From a checkpoint of a small mixture-of-experts model trained on Wikipedia.
Experts: 128 experts in each of 8 layers, 2 picks a token, a sigmoid router.
Training: a variant of SOAP for the experts, 575M tokens, 4388 steps.
Below are experts of layer 4 (counted from 0) of a mixture-of-experts language model. Rows are named router (the router's row for the expert), gate (a neuron's input weights, with its number), up (a neuron's input weights, with its number), down (a neuron's output weights, with its number) and show model dimensions 80-159. Each number is 128 + 24 x the weight over its row's rms, rounded and kept within 0 to 255. Numbers have three digits each.
After each expert's rows: a language model's description of what the expert responds to. This comes from a sample of Wikipedia text that the model never trained on.

# expert 17
router:136095122141136087182108112117127114153127172105191123137161151124111176121127108090149121137090145149145102108137111140156188104136103114115122108064111098145100123118154127096151104074131112094134118087135155136107149131138123136124119173
gate0:107150105113161139123125124141134082171064120149193120165155138119126121105134120116145134154130083167089135176103090127124106095104111110122165090164079147154126121104099135107153106124109125101112158106125146108140121128145147122117127116
up0:177135135141099095142129123112135150106142123116054119072140102129126144136115141126112100114152177093129091129149163142124146152142136155158089169122163167118116152164144138117123160130140126158159110164120090150116141132116116140127124129
down0:111123172146086118111176091071133124130103161164115159109147100152103125148105125108106172148168129126093092096113160134203175096118137164136155118154131123107095110092146120128128120120136123120132127143126141139156101141113160108085107145
gate1:095094150125151131115137109078153145182146099118114164146163115114123154098104136127139117135141144144097185157106127101159116153133115117089096113119097101110144158128125163132171095127184114082149142117143117112104082122155157109140150156
up1:107109116137152151135132146123182155102128150121111143126130162083136150146157166128130141143121109099138128140136136113137115134142136109123150152141153126107097149122123126122091197085158127131118097134102156099080164089126148150134099151
down1:130132155103171124121112124106127113133134131159149152165155126130138111111101147133149138132115087105098125123153148135162102120121157133133144086136121110179156107140128124146124174118110094123077149140122118141137116122138117117124175097
It responds to: Year final digits. Final digits of years after a century prefix like 201 or 200, especially season ranges: 2004–05, 2014, (2001), plus th and century.

# expert 36
router:135124146100125111142063137097136114146145173116146114117154135122117128152166094138125100153135118143157111124132140131166137109135116107111117092101119136125144100088158112107127137104152122097149088101093164147120138152131123143124089147
gate0:155079181091163119116107107111113146110124116112157126145152132158112120115117170113107207130130109124159107148110146078117134149128108152148134119096161101178086122151166078123188156143141137116166131115126104147119148112178173122117118095
up0:167140105134101152109151151157084136121087133093158114129118120124134130159133121140141119135123156147136108134128115181163127166081128108124134116128145160115167156158058152131095129110110126125101125121095082115113161128121111169179078143
down0:098172088121151099131110138136103083118140115103117114100168132141096133126133139133150145143133124152180122113134112108154170160098137155106158145142140114132138130170130106118104099087127132129138131128108162114103103136095105179119116110
gate1:094130135149151132135134100122169135081091140095102112148142150118108111187120107110095109178110112126101110101144174118073126109127098102128104114103112144164120138106115151082130164134119110117112093100124099141113121155166117108089132160
up1:110143057133109151132185085128127126154156114131108111136165136111140139106134165183140109124153175106143146130120140077123157119112158105105114156107112108118086143127152129139097108125110143147134108110135177106160108207119194125128100113
down1:120170154134128149146142178084151071118121146082124124138128135142110142094114113183148080119138101143138147110155175120114118154114146176122130128124142150101094113148109146144093094132134144151155122082138096146136090120102143147116141094
It responds to: Definite article "the". "the" after a preposition in running prose, plus direction and rank adjectives like southern, western, main, original.

# expert 27
router:131110126120110117125094150124137129130141194104137068149154180123099178114175112100137136157087119131131107128104152154144158121151132115113114086113143112122121107121151075125121107120142136061144108118133139124103132114139107151120111127
gate0:087118124118140175110162136109105122148136130092152097099163152150146135101125105135148097146104107118110136144127126102107150137132080153150109146129130104135160140142116099120146115169135157129114138139107144107137141141126118083096091154
up0:115119134090120168127157158144109138110159178175173092143126111148129148109108099107151119147119111121138158146170134119123151165140109172126120146192113150134128104131132138101152150189148117104129135137155136122134153132133132124141145117
down0:106130117123108120110176158160112091141097100124100144140106142119133056149094125128114118089136127127134147091134157126099125153108116106151141148073138140095168134088079102098150145139122110105106150120156146117144115114122139144139135171
gate1:125089143125132139146096155115132125144147142108140119131160117136148125113149133061121115120085141121063118132138109141140165137116127120106099099130155119153099086089101104138152070140113138142127166113133107111135189151134158129110097121
up1:168094141155135111118162104159126130139114170119147108138115143115076101141108125159141146121099138129140135100153130125121160082146125133100137120147146145155109078146147113109102101118138153114076155113107148112134145135119117084126166130
down1:071135100130140163136105134146113148110125135117147144122142161126149103117174169105147103101143163120102110122142145127161121110109116101151113098161140139127154127110111153102142145139095102114141141149143125152120080181080106142122049077
It responds to: Personal first names. Given names beginning a person's full name in lists, bylines and tables, such as Robert, William, Richard, John, Anne.

# expert 20
router:144110119118135091151090137114136111173139153133146111141169129125121124142157089139132090118114085156131072097102136128161148119120141089117115106126115119132149130101149109098128123101146109121138105120117123149138118144133135148126099169
gate0:085141133098103118105123154153106105152122137124113146134127143087133135155171124108115044157119112171146128111115100129154131124130153146119128145154125129125166120137129088151134102143129145109122143157140122107134108084177080109124130119
up0:113127143148160125119132090117108142136129128161113114112095156152120114163107107148160123125114110123158102092133140102161094158147111100139148106103158143154143158097087143117099157110123103124114136136083123105112109118145120124111149090
down0:143131125173134142109123159158134090130141155125166107098147118119117095125153099140154119104104146126102090128089109163123134093137081155112145103133125178134150095112140141083073137128082119108184139165125131115119105119117108133076130132
gate1:136149073151113107113102153154069134112170136150155139152115142130149125129139123141128117112117162097129122127113117128146128112139139129115138122135155150141123148147112149127134123126080127094120084153111068124086131122195120164108182147
up1:132148119096121123128129105091116092127114126104118100132115127121184122141135147133157149159128137070144125139144094135144127109089111127161131135121177130101194150125136140096147157127120094117124103130177141109095140116124121148112128102
down1:099121124129129118062091155118144125138139090085073156125171106164127111114112107117130118154125138099086096136130114100094108162138139162108114097134132152116103117117122079159105086157097124141136154144113138126085125120154165175118122151
It responds to: Definite article the. The word the or The starting noun phrases after prepositions or periods, plus its, their and given names like William.

# expert 23
router:112084111103106106143137091122081090127119174131165097150149153116103159101135114124180096102153083174152124126103104153092126101143109121133102100086109089152158131118124117122113116115107152098143114101141154115143122144143102153122147141
gate0:134137132169157124124135142098137100136123139125172133059153150196131144121145115129142121128121116121098152088157141120176148131138127135153113116107143115105137092118093132060130133136085128077127136109155102118118128095167142126131124142
up0:120131129143164106108127125102156106112152120102151162061157162139097166091157148124157095091146121135126151120160107132158163096097109128108125095134178128110101138103108113079156121119113148118159133112136131108145143124164138125104146101
down0:103099149133140116117157154140110110131124113118125165109140144112150099164129095090139112097162153122133113064152084115126153093124141133107120120149187133109141125091110090116115147093133129127118096174127108176138166137152118119156116125
gate1:113081123132114110150134114091108064135144141112138099159057101167153111136105126102120139161150128118133159159134154145121125151091138113108135134122055144135143109116161098130122121111139138073136132146172111127134112114168121128138143111
up1:138175182113126178064106114174151166144117098125103120142137117128127156142151113162119101121113131121151163129106144130153151124123122134138154154096132124158147144139158129130120120122129119160130124120167143174158164089125113065155112178
down1:152122132141168126076090116153122143153126152182104117119127157095114135115117108151118138127122151130101110097104145107122175129094128140109116118125134100133174126098111122133113186143183104134126107170137137154138127141140080182203122112
It responds to: Table cell spaces. Bare space tokens opening table cells after a pipe before numbers or years, plus markdown table separator rows and list indents.

# expert 51
router:144121091124118095160094105144127165132105184110140117127106178114095182132125093098174124108145146152137120135152128152128172119186082107118135124088110119123109103106176099130125121102137122069138086114095129132125124167112131122139104184
gate0:169111143140122097101176107169122145114142142145107144119127096104141155134127144090184124141176149150111098096125136147135101131104107104099139114117107164133123109138194092084083128161147108094088129124134146115089090163096122144158132162
up0:119150106158088137136103138150141108120117145140113133092115139099126093093131146183142154162090126115100127139170108104123124132115102106144111134161102108109125126145129138093135144133133147131122169080116127147157148144113148156086098143
down0:136129137123130112114155132108129067114116121159129139128126138107130066133093101152146117123123182164127179134126113099124150139077123098142156120132092056155130127117132164151139143127135108167159118137140160136138077134073146112100124192
gate1:151137115151135147157096144129114143128113188095123129182126134144146119136156091137118133141157136176099120151086124077162119088149126109124143095120092110066113124154162112131137107142143140143175147122090142120074121139128129109156136118
up1:118128088138148119132151174102082139109101148131118066188114107132142123139158152098121100118185142128134109135118123113123083137118134115135157140130101079097124105173157138136150099134129142142143167110122094170129177161119096118148139085
down1:144125113136122140137154126153120138157127118107098168162106135109079134141107127147078158081131149152126140102087144157131160082123097111107153118156118127148138108129141114129077139118126158120138090134106169139171159131141133153115129105
It responds to: Codes and abbreviations. Single digits and capital letters inside codes, acronyms and data values, such as ISSN, SPD, TBD, PDBe, dates in tables.

# expert 44
router:115090107145131118141119130105106104111133164093113112145159155137139156101134100130142114140099107146148083132110159106141129094139123125128139101090084134134123129130170066085129119084172094107135108134143127141093125132130121160130106166
gate0:118131111109097095132137110142135124129137166090133136152063117112094159101107175096139152102130161135107125086120134126145147117128143116122140129156093134120104115114136131081180153145183182109126097115141112079106151132147111122144156118
up0:129124080135123094117156139132102154111057132086174110151078105137149117113145104112174104129120091126144117095137134150156116109110177162176121138133117144110110134068087123138091135126130133124113127118146126124106155130111098107129162143
down0:142106163125127104118138146121157100116120104104120086129186157177133130148091130128095124155143106112120093150120165114161146168115129135089140088120108132133109163153090146115121130126076139129131137120112134139130121172143119104101082154
gate1:130139068135131152162125108117101119170115154098106155092134135091174125138178173113083108114145116100186138115100124122093178157128077129118091130131119107142135137117111111060140129128112122124145114120155110130144152100100121125128127103
up1:124137150091109111122156125130154145125126112150116124140129101155126139119139081118140082124154106123055154125101121125164092082136148125145167155135151133115136104141095127139161129139110118079138098161189107104095146132137147145088149152
down1:134141175082102101096099130130147103072120161120139137115108164161139105143095165084139076162111139134116123088150179123171137138146132127127145128147097157137144085146151115122130127153103114120124108124108122189139162129143124128098135103
It responds to: Copular and linking verbs. Forms of be and become after subjects such as It, he, which, such as was, is, were, became, remained, been.

# expert 16
router:152112135114121087161137071105123143132096147108128085139171164152158160127142112096146067122128100140133105158106122119133179119145092138135091120089114109138117128130133101115144108114180112111162106147095162161133147120134133173135121156
gate0:145099090118123119172141103081183140185146156113142104160151122164189159134146084157142157135124125143151139137113144100121128092099110143184148117121177155135104157130124129144136125169144114100151131107134127123126157121140086125120105142
up0:141109132138144157094169121095099147167129138084128099157142141124160133148129111131137167130106080151157171158172154129141124109125138116145152114091159139107149125189148113125118129128137122132139180143152140098121129136100109110145152134
down0:126101115143133095100142154127183097128113139111148143074157075114131177129098144146091114126174135168155156208101098108071097169139105132112113124111133142130105109156121143142145117122118113136152098117116122098126120128156129116130146147
gate1:141148118088109138161141131116123145115170137157096091127117167121119097145117113118141109144131134132092130122167130141149093133143127086123127105069122171142106112164138148167128126124129187114149135148158093175182118077116153152125132126
up1:131107115113110128085136084148126169114091128136140088164120121148148154139110133167141144124128107160098088161133137146138115138096167133098164126151129130103163129106097081115167154115111110167156109120084152097091154163135155085159111162
down1:141098111135145122120143144164130114132126147131115141146112136135135108152131118138162125079138127128096125142128148110151150161091084151152121114121113121145199119146162111104172111156124125130154134111191154060129162118151124143084099137
It responds to: Parentheses and sentence-start pronouns. Opening parentheses before years, birth dates or asides, as in (born 1984), (2017–2021), plus sentence-initial He, His, She.

# expert 14
router:103075128158103110147140108133112132137127152133123112136144153152140129123130101087156121178115144139167102133149149137150151098146148121157123094103108094133131088138166104101126094085162098108149141111124143124122137158104125134165127165
gate0:130092155146121076125122093155158140150121126125098092117126141126129140063127129166144139171137139135148135166141158177141153148129125156117151128137120170155105115071116131118116140114136081101108157134135158127093155119127112118135108087
up0:126132148126120158139122129113148122166105116092111149146144125136138151128142122156136152093154153151136102120122108143118118118125094131119123103132172132109162088126092135114135118125137160139117127119168111154123073127152121114128129148
down0:081129127107127137133111115168117099133136130165102147142153124124148107151122147122145129167127181102081145143112137116109119121159168156133118107140125124143131111149141127111174053128163127115091126164137158143121119178121143128120103109
gate1:110130140152179134110149129108151147083134134119110132144122129138118105133149167113133114117136100162121113084119123132114166108126129139140091075134102104123119101123104096154088145086164100151138156136095142094142126128133094130097136113
up1:134118121158134188116135130107135122113139125117149120159121119150073132099130135150141124126089087126094145168155101149124086156080112088139155149140139154127123081170149123164105131074107139103123145143142125147093134106122108095189094119
down1:131106091158164141121136151137136159152101085102114135083092111157118131115104117106144108110113172127142101179102134079133154118131106138094115161117113130066153120156120144147129120125125126138166120086137113113142116139086159163127123136
It responds to: Statistics and measurement context. Verbs, prepositions and units in demographic and geographic statistics, such as is, with, km, %, miles, above, as in "population is".

# expert 48
router:120126108100147120189080103087122130141107157135122110152149178121098130119152087093153100142091139141140072097114165141136155110135156111116089123097094109145109106124179134118148125114136097119140099094109126166115117154110107123103127148
gate0:130114139112143119134131087127129117156077141160115150141145143112105125133156111153159077115116143116124090146161119112135138142106108151118124172140091099152098103117105098134142113110126130151157164126120103134080130137141131120082156152
up0:120145182079151110150111138095146111138099127160137153111110140138120130131148105115161107152096155132132113094128153095155105127111116118154123147106118090160094096111142113134162124080122100150127155141114129111135154137120112123115152128
down0:066157116129156140132138112129138155159087115095117165121119127148157184121108118140184074123177138094124094142126095156136126122118109107082115114108111140071152126099103127103150107142137130106158105130146128121161110108135127112104140140
gate1:135128148141119102095120161135108113104136136103142111144121136135140155141123144094134087177149162117147088121093131101154107117093140137132109160126109140142119122146177161120162098110099163131142148138070122142097112095121076130140119161
up1:183148106162095153092120127144146124121140133121113198130130123120128156115084116175154117135191078106141124146119136156165151129135131117147155166119140131099139126112129138107125143134120104133144122122115104114106113118102115085113175132
down1:090131107101107113116153143094172133133081127116152142124150139110144142175172159166114113136103139141148122149152144150108106142154115142107053156136139120131161128122094129087139118097122168126107146181111160112117110153109137111153124108
It responds to: "-as"/"-os" name endings. Final syllables of Spanish, Portuguese and Greek-style names and places, such as Tortugas, Chivas, Lucas, Foivos, Santiago.